From a checkpoint of a small mixture-of-experts model trained on Wikipedia: width 160.
Below are experts of layer 4 (counted from 0) of a mixture-of-experts language model. Rows are named router (the router's row for the expert), up (a neuron's input weights, with its number), down (a neuron's output weights, with its number) and show model dimensions 0-159. Each number is 500 + 25 x the weight over its row's rms, rounded and kept within 0 to 999. Numbers have three digits each.
After each expert's rows: "mostly gets" lists some tokens that are sent to it at least half of the time; "comes before" lists some tokens at least twice as common just after its tokens as in all text. This comes from a sample of Wikipedia text that the model never trained on. Tokens count by the router's weight.

# expert 58
router:455468494488530491476503517464547500512529513466482500500504547497501519514481482562484467514498525501484481507511503532508487513473494485453483477476515517493491525515529496490462499504548507492526480505525537503494519461493481554479506501507485512531479509477522514481528466510474495471467506518536524481477500472500484531477484548478479460467509509534501529520463449483490479532492532493499471503518460467483466481476462483498534505517495494533470446532497462427524459478449522
up3:524495526485493426490503497492527489470497527502495526519512490445486541482473517467501502521491510485458483473467489501499537502457503532508533533531491506471492526502454518547462521520501542481535506527513505535520435499526520500441532470474536500516485513505528540473520470511526536515554556490512528509500558510486496505528501500474463469490517502521496502491486499545494545491473484486472546506502488470502500520519507497541496468480468482469490477478517511490464480487505512
down3:456538479516505484485511503496522492496476514511523485527517455450476484500467430508468484502532491519452491518474521479484487511491497474499523511514510483492472516486502539433470532525491506524519511548500449496510491472508517442526497513476512518518507533463500502478529473482486540515486521564503486516473522510517477490494482519501492500484456527564536505518541524504488473499514551485480488469459550487482501465490482496485475458510506469450483530488520503522516510504519538
mostly gets: "\". ", ".\" ", "\".", "== ", "rein", ".\""
comes before: "The ", "In ", "==", "He ", "== ", "==="

# expert 226
router:528519504532512524496482501481557468524494495469500521493515463466479502486450535462453513500493492473509528498538503525472471546492485489548504517503515487518462511493485480481498487490536497499489496512512496487552519476491535507488532463473482532473523513484517476491494526522547536452527450458506498518545505527498517500507508543517544467524490486501475548502469514448498465497508512544503545509528495528487526497493479490483501484456495528567519516467497474517504492506463454
up0:520503485491506469521491521481510489444454525464525470541495519488462499469517455503507479491504556484506493480506479514507535504514537479516471544526459507495471531504489537510500513505540517514532441519533569538478515479521463533490464531549515472497483517480477524530496475459495506522526523560522510495520511530540520520448502492498487496507512510499484473463482497496510509521531477502535508492528491473499495520551532490509483509506524480462473505509508557470524507475482504
down0:502507509519489472461464525501506534506483468513511455494474488494507471518527485475460500543532506489481532491508476494479460528525515503510472489503541513470477539527503484483518483512477501492495477507512513539471500547520495519534487504503501445534507501480468486521514542508465461571539523499537470469475528506516517539476537513487441500457478496475497521492465490474522486494455530516502520458476498513510463471463479509514429518520504540460487505502471512524477495530508515
mostly gets: "Additionally", "Flor", "Meanwhile", "But ", "equ", "contr"
comes before: ", ", "201", "202", "200", "199", "196"

# expert 49
router:473476506526508508465521492539505482510521493495500480481533507479521515469543461521461481499466533493493519536509465467468465483458496456425524523513524538504468540511482506486532482485500485482539461485489498535496492525448477522471465473530506486528463503527527474514505479505438472488490503532472465472480482480471506512464504521494497493477503531508467527489535517521477512513516515504525516475513466483511455494455480515490509505523462527461448499539513521503491478470492530
up0:486501510481535526496468537481533461519491493518537489519527504475551502520446537526486471526550524533506499525458460483526536491461497494484527510470524502516502527491514463538508476510485511464503513477453496465472502525483522509459474493497487498476545483499505516517480512481477448503519532507498499516490510505538486547548501534475454480467513493502511503504472492519459533486470457482481476524514490495473506498535446484492500547515526513521529525477493521486450453479512465
down0:514498464492504519476500496502529522497510491485529477515489472477475468493453429451467530489525510512473495474471513560542529538454517497515540483526495515522529535493488515471494474509519483460520508507496458500486507487488490474474478571508500464506512466510495487480494469505497515503474547496477476485521484513497557496491558486509533474529479484525469500519540489479498521470441535479499501519494520468488459466503505516470467507535471478493528485516493527535510543500478508
mostly gets: "Mer", "Apps ", "Maj", "Stor", "Gor", "Fer"
comes before: "| ", "==", "== ", "The ", "In ", "See "

# expert 224
router:542455447493498512508509527461515494441520489527513483521497475506514526461486475524460496459498478493508497489515478526519508486478514516541538491490468513495538484492560521483486528462470482494470479471527523508461476465516516514540510491487525465502518507452512519516480518490514538432531489515476505488501516484554481478514475545551533483529491504474506493490462506517517505544570487511490462474505492469464483477499505486527509484512483530504517506485534468528482522476520491
up3:463496456466480487486474485497529551458493452510507504499505514543516482456444464479506457544460487487527502483509476481534546499462508543508519507484499483511486479494511504506471473519515509490508492522513503492493518520518554526463514500489494508510522500493502485525471439519518491505487544548471465498471493482515526468523542492530496522493521466496534481473437503494491472511513502481463525465536488460504503507515495518509502462527529535442510494469479470540488494455501485
down3:513522525466518468496499516540492552478501488507508491487518487512473461467520527493518479471557528527486483470479542526534500514505508537570504473513506465531526489512522484475519449478482534440518544476537508494483501509478525521485534530468500511500476524514521527529496468497541495508518493472451498469492517467479499496504500479509497515457515537537545517496473477493507474504495547519467503510485491495496486495485528485499502466518435460518466469503515503513537480507552530
mostly gets: "took ", "built ", "published ", "taken ", "died ", "performed "
comes before: "by ", "in ", "to ", "on ", "the ", "a "

# expert 115
router:486545517472485524489483535468556465541519518521465499486481534482459539472510481492536489518460494493492515466482493483520491507431495556545517498477474506490503520488498466473535489499488478470508486544518536520499498484484508475496516496477460493471527537456497492528505475477511504445520468495493458541509466492513446528535482501527515476532508508517505515482467482463515488547526475521469510454534531514527506507515496503474483467526499531530484523499511485469467499483478490
up0:499495522496521515498485534479479514514431466528483506490515484483510494496496479512487488485452492557493546476503484520515476509527513499459485531486495516467534492494484493449470515485513478515539486454464477499521498491480516519488480466482540543504541478493494458519491495469489489498459490534502523499551483511437501482531488532503488484446478521493507510502523504522461476490432476505514559472525533488478507539514520494505470509481454505524486504541542475501496478474455479
down0:499473523442491544478457495477496480519522497589529488444459488477484517515495480559467497528512477529493544468495472485488477483496496478474493530466507487487520474515494496476473496532523502544499487505534524451470536516483500483508487473483481506531521501513478520500482482511461467496518450517533527497514472514530436497463477528485513456490499523491498482518480449506507476518505489519533515504549500475497482514525498474485482535485488480500541529493501515490499498508460458
mostly gets: "nin", "twent", "\", ", ",\" ", "There", "aircraft"
comes before: "and ", "but ", "which ", "where ", "including ", "with "

# expert 125
router:478467486499464478470546505466505522452495517515481489547533505493498480530484462487539496539499519498534536451499521463515501458485531505484466467506503489540518476499466536533514515512533516472485506535491527473479489512477505480500526517498507495491494499480502498522489530475493547529519546495545508506491500525558509496479513537530522521513545493513505454541494461459476483504485516555527495543514491496466523489508514466544486524511503449480487528507518555499532481533507483
up0:481496503487492526496530534489499504518526487498517517501528467531499499533517509533512484489508494493487479500511472487517460504554483502529485516543503480501498484475520545461518540504483532511499538520528552515461515512504532548479524441469527485483502474480513509510492527514529467503509517503532500482538505510530472469496531521460499543486508503510563486514440507472473520479516477500511487470504500478513515480506512452526487500502555502493501550433489515412464514478501490
down0:485463515516487539474463457425507517461462456483463479493518558511484493512510489502530439473479510481512519494506495485519481537575469535485540501477502487486531486505496506471520508519475500468504496521490518495475476510516543545546489497534499512503525511518492519486508505527522496513523529521504452473508501522527486486525505555484462510495486502485507516466449507498483528523480510538444480497490486484491542489449489527487485483503441479503494527488483532513503488506515523
mostly gets: "super", "women", "world", "=", "song", "last "
comes before: "\n\n", "of ", "in ", "player ", "football ", "'"

# expert 88
router:486506460487513507511506498527518530456492488510524500540462475473503534514532507514534501554489524488487513506495490507487524470491529515551528504464471524525503476486465493521494510513492501475470499509517497467485478509482492504496557489532515485527542525465509464476483470488461508512469492457522553513500533496567498466481479512524541497521503464460466473513507467481460472537534516520507467509473516479453553483502540482507494531519510492480459505475522545524524511530506545
up0:435508501506452521472488559485494466502529460476525487521516484482481510449478481508479513483499506503480548482497508525530486486482556546535507559513507477508450524498451557497500454497523524484500513471487512507500514486468520540460505507500497515525497484497547521467497510491506550493530518519479495504510476480517505528488515549466488511524456531456501497492478480460456497509465505517479512510526498481497513531490477481477486480470482517487527532549510470540505517482515488
down0:471515486493497491493505537456511512494475519507480519503496538525479462505481438511469497433519528464480512524520493486532494481499476479543479509508503532519482480475469491498517496527482531536478519515528504486467524532479523512453548484510543466476513533505482533469483510516525505504473513499508481511531514499475511447493505553561479502522490514457508509531524459490424530525496524502524513485472489491496490455472514495514468494483478529495489515537519500533475488549505545
mostly gets: "multi", "An ", "counter", "radio ", "evidence ", "letter "
comes before: "of ", "in ", "to ", "for ", "with ", "and "

# expert 143
router:538500515485507479535543511493448516473489480481501508496498504474480525463494481466505498546494509525548525508498523533491493512512470470453465503461482486513488498495497478509453502530554494495484522521480473524545507519445511489526474541479529474473478517548491473548476520521522527574502538490502461511513480503482505514514480482500478455477468504496522524481522540513492487486471438492499536505506497525457503511493541504501463474476504463477499543499482518495532530520486523
up0:497497490482547484512475495478489477508520455489498514514476530458509497507482533502493558544498522505442510519507495533448463525544513514472538506506463501512515493463472536502504512509473483537491462518478493522496520502504533529497504481470467483495508487543501489470533497498522515565524512500510501481454498561505514500507487461488529466507476531541495500496510531526503530492509506485478504513497504513470515533525539451495439511537522499517518528516433555516515470525478505
down0:511497489519460482499470496469477584486524451498517491504513492479565475473503490509541550508522473516520519535511512542499471533481538522526501490509481450516515506474508480524475496518483528581467515534489522473452493481487506496475504511461479485506568491538488531472496486494497477483497488482528477476466518507515484503488518511492481504494530499512539527505520470507484530544465498485514513460519522506459488565459497491472462523491498498503490502518468517510520505489501489
mostly gets: "ville", "Harris", "Angeles", "berg", "ini", "shire"
comes before: ", ", "\n", ". ", "'", "; ", "."

# expert 225
router:476527493472470539556483489476482463478491453473545516458502487491526526486458497503482519468496481478515488519511484498496534498454499465515516440487498483510500470463506500475514518461434501496535470531542519452470483459500530515477511473517524524499468483524528519493490504464520493449491511481490490501549501485517539460488501470548469491509521523469510506475503496531475515496531506486475482461484494460518514483509463505500476495517480515477547499492503435519464481509494501
up0:506502467495497516499513525468489493476479524485503502513482494522499468509507500493500535464522483498462508481480495517540555492493520503475509517481516455474507477502440494514500448512515470482525506495490475494526525503487515519525463493474496502501488525489501484492504493494551477512495547469468473466502569502539507453496508505486526536516533526539444501491529459528477492572436536512499474517495555515498527488494489471550546483513500513500470551490522489520497503444492519
down0:479498517419450570520501516494489530493449457515498500502490502492514534551452506470491479481558515481491523523491474498508477500512441504540512509504532505530526506525494513476544538498463509486466487526529502524456542510502488512538487513513518498516523502495519535493513531506526521474537506514487481470473526479514530516499500534501469496529482442536510464485498481492525543552487496503491448508519499508526527526475465506521493510489516524491468513478495477496476485507527518
mostly gets: "has ", "have ", "had ", "make ", "having ", "does "
comes before: "a ", "the ", "been ", "no ", "two ", "an "

# expert 155
router:465465535490491502523530459486498533502524576510503464494551476541519494513504493485479455495500486512485472495476463497463556468481506478514487480525529532527472501497543546509499522514480516481496487511472485528488518539544526516473483545521512504505527479462499495501516487525491536469545506489514506486498500486482493486467502513485531527449528531510523505479509462480501515531487559537490533477469507547516522481537512527480524448522525501506526479521524514528487530480527491
up0:501506563449534533535552493496529492484493495489484452500516504478439512523488486513510499490480531504517535496492494503517497514454496489500519488537489417509505495530518508509497478533511515487530505502481496505497521488535513469521518518459481525440512465461526531484482490539501527471509504512535519480477509488458539511492480476464525488471486488441505515516448526483521530495526579496471488479503535477510508492495457512498496504497528458505524491534486516528486519497477492
down0:540462522487504504474539454477514492503484497564537486481537457532540519505555550525496520486485510532477534467484512478501516483509488466507510551492461500469488524503507437499494515506494494481486488549499510515486450499526556520558537481501481496496483495469527508520456508511458500511524504513473524510553482475528500488506508464511542499509499502474469491460488529490542462492529529502476485489495481523475476485492506501494508498472493471524461514506568511508493516511507503
mostly gets: "Votes ", "Pos ", "Rank ", "±% ", "Pts ", "Pld "
comes before: "| ", "|", "|---|---|---|---|---|", "a ", "|---|---|---|---|---|---|", "|---|---|---|---|"

# expert 83
router:467526507502530430506484447517489485521530497466483473460493475485501472556478533491508466503536519523522523501512529482501535517496463485456500503508515488492510536497524534507494515500483475514542494492453482515515540538514526468545533550501541518505461505523473485543480519506547493507512516518526484509479530513454493512529478482494520506460488445512505541493521500529511509480479506507537505481471457495545499467464492519499516470458506516490527510513493495475513561477487519
up0:500526479480486503520533503507481527492531515503487459492533483486450522462537522481485467486482533452457491551533498473515522524500487528505478500469489495431517520534545541467523486547477473509471469490491488492499534536498533521477470512538521514523479495554476527503481497526447494515537489493494479527475484512496519484470475482481486520470504501473506471507480480500523495465494493504530528510509506512517485481532471518496466481554512522498465515480507474545556472508536538
down0:496459502467502486512472531494489500545549490498491495540489448492519510478512540538500491505510501518485501468484542496509478506517490523522468536521459481459551481454493524475473497523549496484537511518483506480507511478542488483476528513510499496519548518525518501500441499535513583497566511507517494505474487529495516509498498504498507491500513521529553550487508475462484464511531482569497505504529458509475458515504509518458495462519495500519492512481507502496477472511496472
mostly gets: "|---|---|---|", "|---|---|---|---|---|---|", "|---|---|---|---|", "|---|---|---|---|---|", "www", "|---|---|"
comes before: ",", "| ", "\n", ".", ":", "–"

# expert 84
router:455528536506516464488503478514455530507509509492521520489523528491491443506537495501483460481457530534498513516500502485542482532492481492469509518500495507505474470517529505495471480502499466506527478525518495488485490490497446500516457518550491523510461486550511525461507513481480472525546496445507463485510476532483482524545467517472477482469478498484473526501484534502457499455485475517487485487462479471523495491485488495517537474463509487454518546506449474522528526452487534
up3:477539491495469481508490485552490511455508497506546498525485495458475506501485531518496500482512501463508503514501520478494556484486484553484548456556510508500487530538506491520453474499501556522557500482522555467475467504522536516515503488496521525543494490494482514460469515537486563503519503550516503517495546476477458526468484527504474485472499501508510462475489489492469487471476514533472499485518464472523488519502521487507485529469498527494497527489512513525531503504554503
down3:496431510452497541473513505495505494513465488504494526531513505497488546521511481501501510506497499520474558525484519529520492531520490516509471459507492498503495537497530432519510526513470538478488497484516525487474518538474486477470518516510504544524526511526484560444458490511532485466507493505511500491558504487504487505510514490516511453450482511517531488473500476509497471454465485505490548489498456519499497523458490482502508457511529514510507498457465541533534535533473479
mostly gets: "Le", "Du", "Corn", "Luc", "Bas", "Pi"
comes before: "| ", "= ", "Personal ", "Population ", "/ ", "History"

# expert 187
router:527511486518496433513485543517509526515489510486493509510522503542454493520464520453502508529502497471481523498519529479527497476520493502485484508508483504527462468493537537479512508538515506480533554498487503511521477497464479477494526550471519451458482530488486489471491506480506494601520548506530515551528496485495507527491522463525468487509498456504484491534471473485531487515529492507517524523478505510482469516483530504535510512538491471449483502477474521483531475497468481
up0:558536510510498519439513501513470537497515448474516485476533543487490500481474544453482500490512526507543501532491499513446491502546504541473540503550478501475480483482512466522498528535508528496521502517527495539528521469530494496519484457490466499447501475530474460511473494499530512466449525470534456501479471486498522520467527485482525539507490478478483497505505505531476525519521510521456497484529471505480486467492503512528470511508467489497540495469481486503503494486460509
down0:478492504479480507492453461506511501499486503500459485495521503488464489490493492498489498492521470479492504495523555515475502489469507490496510497522487484496529468482498531525524514492459514491525511448560533504518496515512494433530466464545475468557460487496505462534509467528515495518511506504523447505522497490481534545475511524523482505470522506489484472463453545505501495492560506470482447477524521503510456465455534508525521488507487498440530510534474484471485517526491523
mostly gets: "initi", "Municip", "demonstr", "gener", "doc", "every"
comes before: ", ", ". ", "'", ".", "ated ", "ate "

# expert 183
router:495478496548514438493530560500497507535483476528519501504495474520525482538528532504479495536496465500528480516475507496470516534490455519504501506507464505502470494477525521466536454463485490495482542476483473470477517540483533505519492526512484477506489458514461535521550522501495518524529534504492486465486473455467488537496493503470492515507532467528515504488560528494507503468473489511535496478533475523498503543483497482480513514465509520484537540484467490463545525523535480
up3:482494442513514501520471522469476497483493513474510514497502508495524502485524499508521552512513478529523465490512503504481472503536493490477502546508481523503570461477490554506451470504503524512503490515533524504502549476490506549478513541486508463535486515479464523523512448510505472531493513539509556501499479575549480501468518468466489504534462515526501503514500511506479473488495483468521495484509518473457489497518458543471473496475518481501468516511438495459491494502510490
down3:490519490513498460530474495493486513476538518492496508477506506480519495532536497486502481496485479482490466536458471466467510504497488471511500458484442458463506515476472495486525469500515523508513535498459551515481497497460498546497492501513475509534467531466510505494505478525502465521476459491536509474488443507530492519488494511500459482486507534498477488489524474506554453530474501527552484511518507503491523532539480519453529531472453553508509490441481521517507455484528470
mostly gets: "Wil", "Tur", "MPC ", "Stri", "minutes", "kg"
comes before: "| ", "|", "\n", ".", ")", ") "

# expert 18
router:519523469497497496541474509510528449478465533482483500520503532492504475543456542525507467496491485498479466452462513500530463471523507504525503517465507490487494485465544490510527514510484529470479548517464500460466454466518468480471516522495456494495523520512481483491488468502472507478502458450537509491479455541492514462474506485511494536516511503499474470508494470495551486512489523513493507526457538512479482535505505483514500545528565493496520496489475533538543493492508481
up0:497531516471451463509491558489545499503502496497491464501464503532528496518477543501504486507475497462489474518510524521506464502517532548508510480520479534474473498488499456473477457541520514469468518536504467503506473507502523463551513478491497515468448503472504511510498515520522497501536483483521518481470494491461495534481498489458469494502492471508505544568482488465486453548512506528496499507497468551501492519469490466482483529484527561480485458491496492487479487461478523
down0:514473484489445528495489497469476510476543517488471471496504528498539476461479527525508525508490514498535488500545519522498505533548499549488508547484503504475526499464527449509526492508470485515490461506489427528480495509469547517515473497519532511528508475529487509502489526482494457490470506520505484525474549526491527555499483468469478457477505485503484490501492518482492507527503489507566505488526487487511497494485477461520536463469502486525518497512509515442484532554535478
mostly gets: "latter ", "corner ", "highest ", "What ", "song ", "remaining "
comes before: "of ", "was ", "is ", "and ", "were ", "has "

# expert 180
router:513530498442508453494528511476479510512488508522442543506493546515492517442513479524537488485529503509504522465484476554503525532506502536513506510526518506515505462509491505471470476517487487485494518479522519515544489489498509519542491514496527488490488499516513494476473478503528499554538555536485533528535481476487506526514514484464478549474518482495487483478505506552453493491458471502486519490506524512471512484467531492453518463455465439492461516519499521481495528533484503
up0:494492503512492459486475491492532526527528490500483443490524478502528491504536483523541476498501465518489515440510517496497506496496493519482487517495489508452484497526488542493498498450524512483511548488475498506536477462515484545517504510484520508524549490504527444467476501492493533476510504507511451515508482494484488471481523528495484531494560428537532510476485493504521492555503458464442457484496506491564500497510512476522535490503462479519516472473497497471525507542480527
down0:444475524511484498497511502470531462496518470443467494539549470489521486497539497540556551506490476480482506475471481500482474491500482503493470525486534496489534517499483471470514517513500493480469492459456461516478509497526493494491534538495526524525479487493532499522507494484450496508527499493496502557508495506504526443451525504500525441532479486475490517482496497475485490567500498508504443508510505521507469518514511512513454469464496533499505498529489501541527477550521504
mostly gets: "www", "Red", "Boy", "opter", "acea", "bir"
comes before: "\n", ", ", "\n\n", "us ", "a", "ae"

# expert 61
router:485478522500525483505505529469536521541506510554481490440512485503519477523475537495473500520525533528507514502492518478459510485515515489466478554486520490479487444486537500479517513460521467487499521534512470452517554473466528510523504503445511472519512479459492468525492505486522448476487523470494458511505510503464475513530546532524483519467498504490530519454502509522496526515488473493476467459492492549527491520486537525475479489504532512507478538487508472512522528464520515
up0:493491492532480508505482525491489500498488494478509476477532467510492507466480523485537488558451445452480518495433468491473468552548505487468492502495484469468482505458524519511488504465503505483483475478517497505521532472495561550470520469472522462519508551510502500457550520542493511517494512475491491505517484516487475504483499467477509507508485499514464533467487499501531514493474499485506527508456521535550482490494487540484471476482496500531527476509505517499459449450505491
down0:493499535471532505460509467481498490519509480504479504503543495454537493480465522484541481469487478505494486488514448508465505540527530527482489504518522463498507489504517486529526543457481502473536510536494516490496493479507507493535487509516508515498513482495550503482540490477474506501496544574474465474488503500504512493492522522448479473482517473482532484511472519484497442493491520528518524497489443522541496457501461517490485496515487466461498530526441470476510490474571489
mostly gets: "Socorro ", "XX", "Valid ", "Alex", "Isa", "SU"
comes before: "| ", "|", "–", ".", ",", ":"

# expert 145
router:477492515466493544525475524475527529545518511484504490485541517474504534497544509521461503513509454487460497465488483462467475509481505519468498515480508513500492533503486539502497456503556533545481469508478473490478549489543541528507483504509492492513530512474530479540536519527480524493513510480471487480487479550508537495521506484503516518460533540527516528513514528474527521482508515478468497528513510489462516538487492528468533465481470542546516497532515482486456487468503463
up0:489484483514492477499532462471514478492521448512514479486507512494484506477508548527473469545489512501545541492469502484506515474529501514534478531477514499477485505495499519498494493488480493475505489538540541476493530528511526513488526525483504542508474469504512477503480515531492547518513489479475438513492445514457521501463516497467505484511506471539545463499538508527505505506486490472496490482517431503518532498490514454519570515520554461512488493468519522463482557511531493
down0:478530506495516501481521518468541509458516509460507491533489541491518500456511493479514497523515474514539564495509509508497539535522523509519534471499529534502476529470495464520506534493454554485479506517476477474533530513528493517469530505478522533490465458524527485502519573513474501486492521486544453507503520535456513511502508459490491492507507487491488494480523536510439512541467540500489515533514497469522517506498467491534522550475502469487510450522482493494494521500487520
mostly gets: "Cent", "\": ", "Mov", "Represent", "/ ", "Lib"
comes before: "| ", "\n", " ", "Succeeded ", "Best ", "|---|---|---|"

# expert 231
router:527493484496512565482533502471495512519534538512512491511530494479515474494459548506500478543538509495502464482515515495474490485529448538520503514518485523548513528555520478509547557516488540463512512535539528466519502526481504468473510517503489492475491497503502490510498453551508527458513502529490484498440488516471489500510475499491472549465507494512526513485462524510500509513474542468535486482525505534514477512483464514488499525477470511462494489495507447472486458496482470
up0:490510573528546469527515476499539476486514503507514477507494463509528507517486533467538529523484521532522473535483498508514557474518481478499487477482521469449501531498491501511453513478459513507483486507492506541509454490559525523491548446498470455544504551540521468513508488513506486496552491497483500466505525494507479518495476495519474486518528480509519468502505509513492473481510497520512496507492563516534488520502533471497540467469508526470475492501510491532518525472464522
down0:433508521464475500457493523509496487491522555482540470521484508508510487520477486469478478508583490545490516520503508475514522505498496544467530476500505534492505496496516492487521520503512534520494498518528513524494501508522517552508512532463489463509504490503506499570505532477473516507501502458554470483466500480462466462491502485503456509509479481498479497477538497503503486462524530472461483447499540490467500515506514496509536463535532543501480533478519530512538526530509494
mostly gets: "when ", "before ", "After ", "When ", "however", "Insecta"
comes before: "\n\n", "\n", "he ", "000 ", "she ", "it "

# expert 177
router:518551445496506517509492516464529466494460511526468480514472531462466471477493512538505484510508468510490524515513486474498462536498466519507511461495469489494517474521485463547529493473528496483509500537499506474522483499508503515483502485473486526521519505455523465506457483481498538507512456469535498539460479550514478488523500470506536486519473477470467496490478495492498459481499536491474492458528507525468465492539449508463472538521490518537482522460523502489499460479448486
up0:539521515473455463502473425523528519504507489503474489503522517513471496487470498483534488514478499482495504542516504473529487504472513437513512520522498562521525487496486495494475520530518536503487509493512497514493455484545451502453486487485524492523509480537527490524470511492555530502512492484535504497486520530444506524503495484480502497485489545496530493529457527513472481521536533511488543508495523543571468515486474487516456488453504462500531490499467500508483490485475529
down0:504505443469494463477479515513502474507479510558532519538497496484531520497559466496500494479483507486453511498538533496501505495516470471477464490519520465495532460502483488472474507465501534474505460475496516474480521495456497593456515525499539516491477487522534508504489474467547529504522540507536509489516518492523539489524519497510522470497461485534481498535512493464491506541524553523519524482502503529493504509497495491503492528503465498534480490503530521474548541479508505
mostly gets: "which ", "however", "Although ", "there", ",\" ", "\", "
comes before: "the ", "he ", "and ", "she ", "it ", "which "

# expert 247
router:481506486495500494475535485498483469529474489486518502493485478476528508497509477513514493476555538517508483480480549524500497516495486537509463535496494467469553496471476524513460508468530482548477529547533513510567521488480543537521507469472491475521517499522506479534523531517518506551504534495500490488502509477489474525523532505484529504515457505530507531494485538500488490489530463507482534456562471487515525543502502496484470481498488549464468518516529450491510461538491514
up0:477537549511500505463497476504520472498525509472498493453552459490467541503490456443483490531491482468477481520514495438542488517479538526511548491514505482518449508507480489524523516493474531514466524512505498488474560467478506494505495487494541521478502477470471517497491490536496522520524505524499496516486503466488498504496487478521522464484511495483504490487467437463503456543487490510501542506485514461506513461539480468512473521528480526541488504483485508465509472510520441
down0:448476510513472482561500494511519477511526529486483482461475482503476497549510483472462484532519482505466525468531509487509497487529501459473475481524510499521507501513459491466517533514479552526462524505508477519488514502508515535520510470482505482535504537515491526542490498519472476522505497483513447506483497495496502484497518490540486545519496533450456492473480507491482504517496513557502459480511476503495506536494519462499522527498495539509477522461548489536547526522423463
mostly gets: "Phil", "Jos", "α", "í", "Mer", "Nash"
comes before: ", ", "\n", ") ", "), ", "\n\n", ")"

# expert 60
router:503502461482446495469481518476493493471500521472460492496485478517512490554525479528502508504471509518481492508526493488538466511531510480478529536467515505513495510459518466534467511522534499531519525448470518463508471462534478454468533500488465528523532501532480495510511541481522489546492488485536517480466524547531514496472492502492488487508488454450500514503507487492496489486517552486491524516486504490444533471487494501518473529476525440486548465502540480475523467517508493
up0:480483507531521508480468475480494488507472469442516473492525487517516536515474522533542513507480534541473523509503493511459476451478463490511520511505486500500446486474537513497511483471516502511480450468522488546500489446496514540540497487503483497533497478520516496475518486461495535481536511511477494464492519475516549489522470530471485500520496520510458526451522482519533490487485492508541507504506528506511506516543500505515481461475469478551537500524522576482456513530508485
down0:501478499515509513483499443479504488504481521505532467495512472497504508481496514490524491475468530512540485413497505479524477497457529444514548521503458513498511534496506526511483480497531508517522471463453457515555486423501470515536508523514502490479495502554500495477472497531525505547502528496527513513496497494512520502504477553488483521509470529525481472491527502483488508473485520480535484482468504529497497439487530527512442440504505497489502504526499514506527500512528478
mostly gets: "River ", "Church ", "Arena ", "Center ", "Bridge ", "Centre "
comes before: "of ", "in ", "(", "and ", "was ", "is "

# expert 255
router:502485474549484457533516516518478478547506538480532514480488443530474464523511510519478491490514511484557515501488527496446535546539493521466453478530530506504474522515518510473486471511501462524493508497521447506525517536528537510478501534514532529511484504525473487522487510517513504529484536533494525550475520496526533488490470521471496510500540538487470513513507487479540554466503512526516486504483470514525499529537522482500494462512442500488513470529499531500514517503516474
up0:476518509504492534484477487507504456484502498518552482511514476490510497502523505502468517470484498502540458526511513486502487519461532498469456466486533514458506504505479511456522483474498494521550494472517467502502516491523492499454512512483475480542509526553499500434480483490472489556524511462511516511485514492476512494511488461484484443512466514495467507442536510500494509479488571518531516512516525506522544527511530471540469497481482542541495484513481542488455460500479481
down0:529540464514464532543504469497552520477502537502478489501507466520500493524473486494489482488492523514471474473474554503536524492480507494571496504542556521474484512529502536445532536504441491487535514536502537503535477499521499508507486492502502493517505516497461467484526507485491483542478486478457535527511574467479491492464508478496521479499492499461481531548479514523519500485470516469485494519487500469509509518506542502524481494494500510472477505497511501516460458456510486
mostly gets: "Mart", "Gh", "Fur", "Men", "Has", "Ka"
comes before: ".", "|", ". ", "°", "', ", "% "

# expert 241
router:505479502520488479520497484506496505510507513477531488527501545532494498554527512526469517476523546558483493499531537492469551498492449481499453493508522485514532469506516475492536514553514495486490500489464467537553508523500508499497496470478496495483498513524529508509526486509498456558535554519488463525488491464553542542513534517477495516471497531500533503512518555531529535459520470503518510484500511507519489529500527512470497496520497506474524503538505508477517522463496448
up3:493498484452513521452489519515534481485487488511522498531486474524474477483516517471511504489485513439494557487505481493492525559466523492499513503502514513478475497506531496496531470507514498459509467516503459531465469534547491489548490487493535482506489511475494509480498519538510539505549500494513442507489460512483520521491489504567504525515485515477512497469484504522533531506499541460496468506469519494528428503541498487488463517492524487431489504522505496490536531518543488
down3:475531516522508530515490485492473516498520462549508505506504466490513478494454463538493504505508499475467512462454474486517486519520522477513455526480487478541484494455512527520489497516549495485484481580503508512498534483499481485505507475518528519522520527475488522476487545511450484514509499501491471517507494488529525464507505521533490486519488499499502486530507499504567472481473478516482501554485533503487518476516536470536462501515579450483524476481468445509505496544485503
mostly gets: "^{", "{", "collec", "_{", "±% ", "^"
comes before: "} ", "}", "% ", "2", "°", "."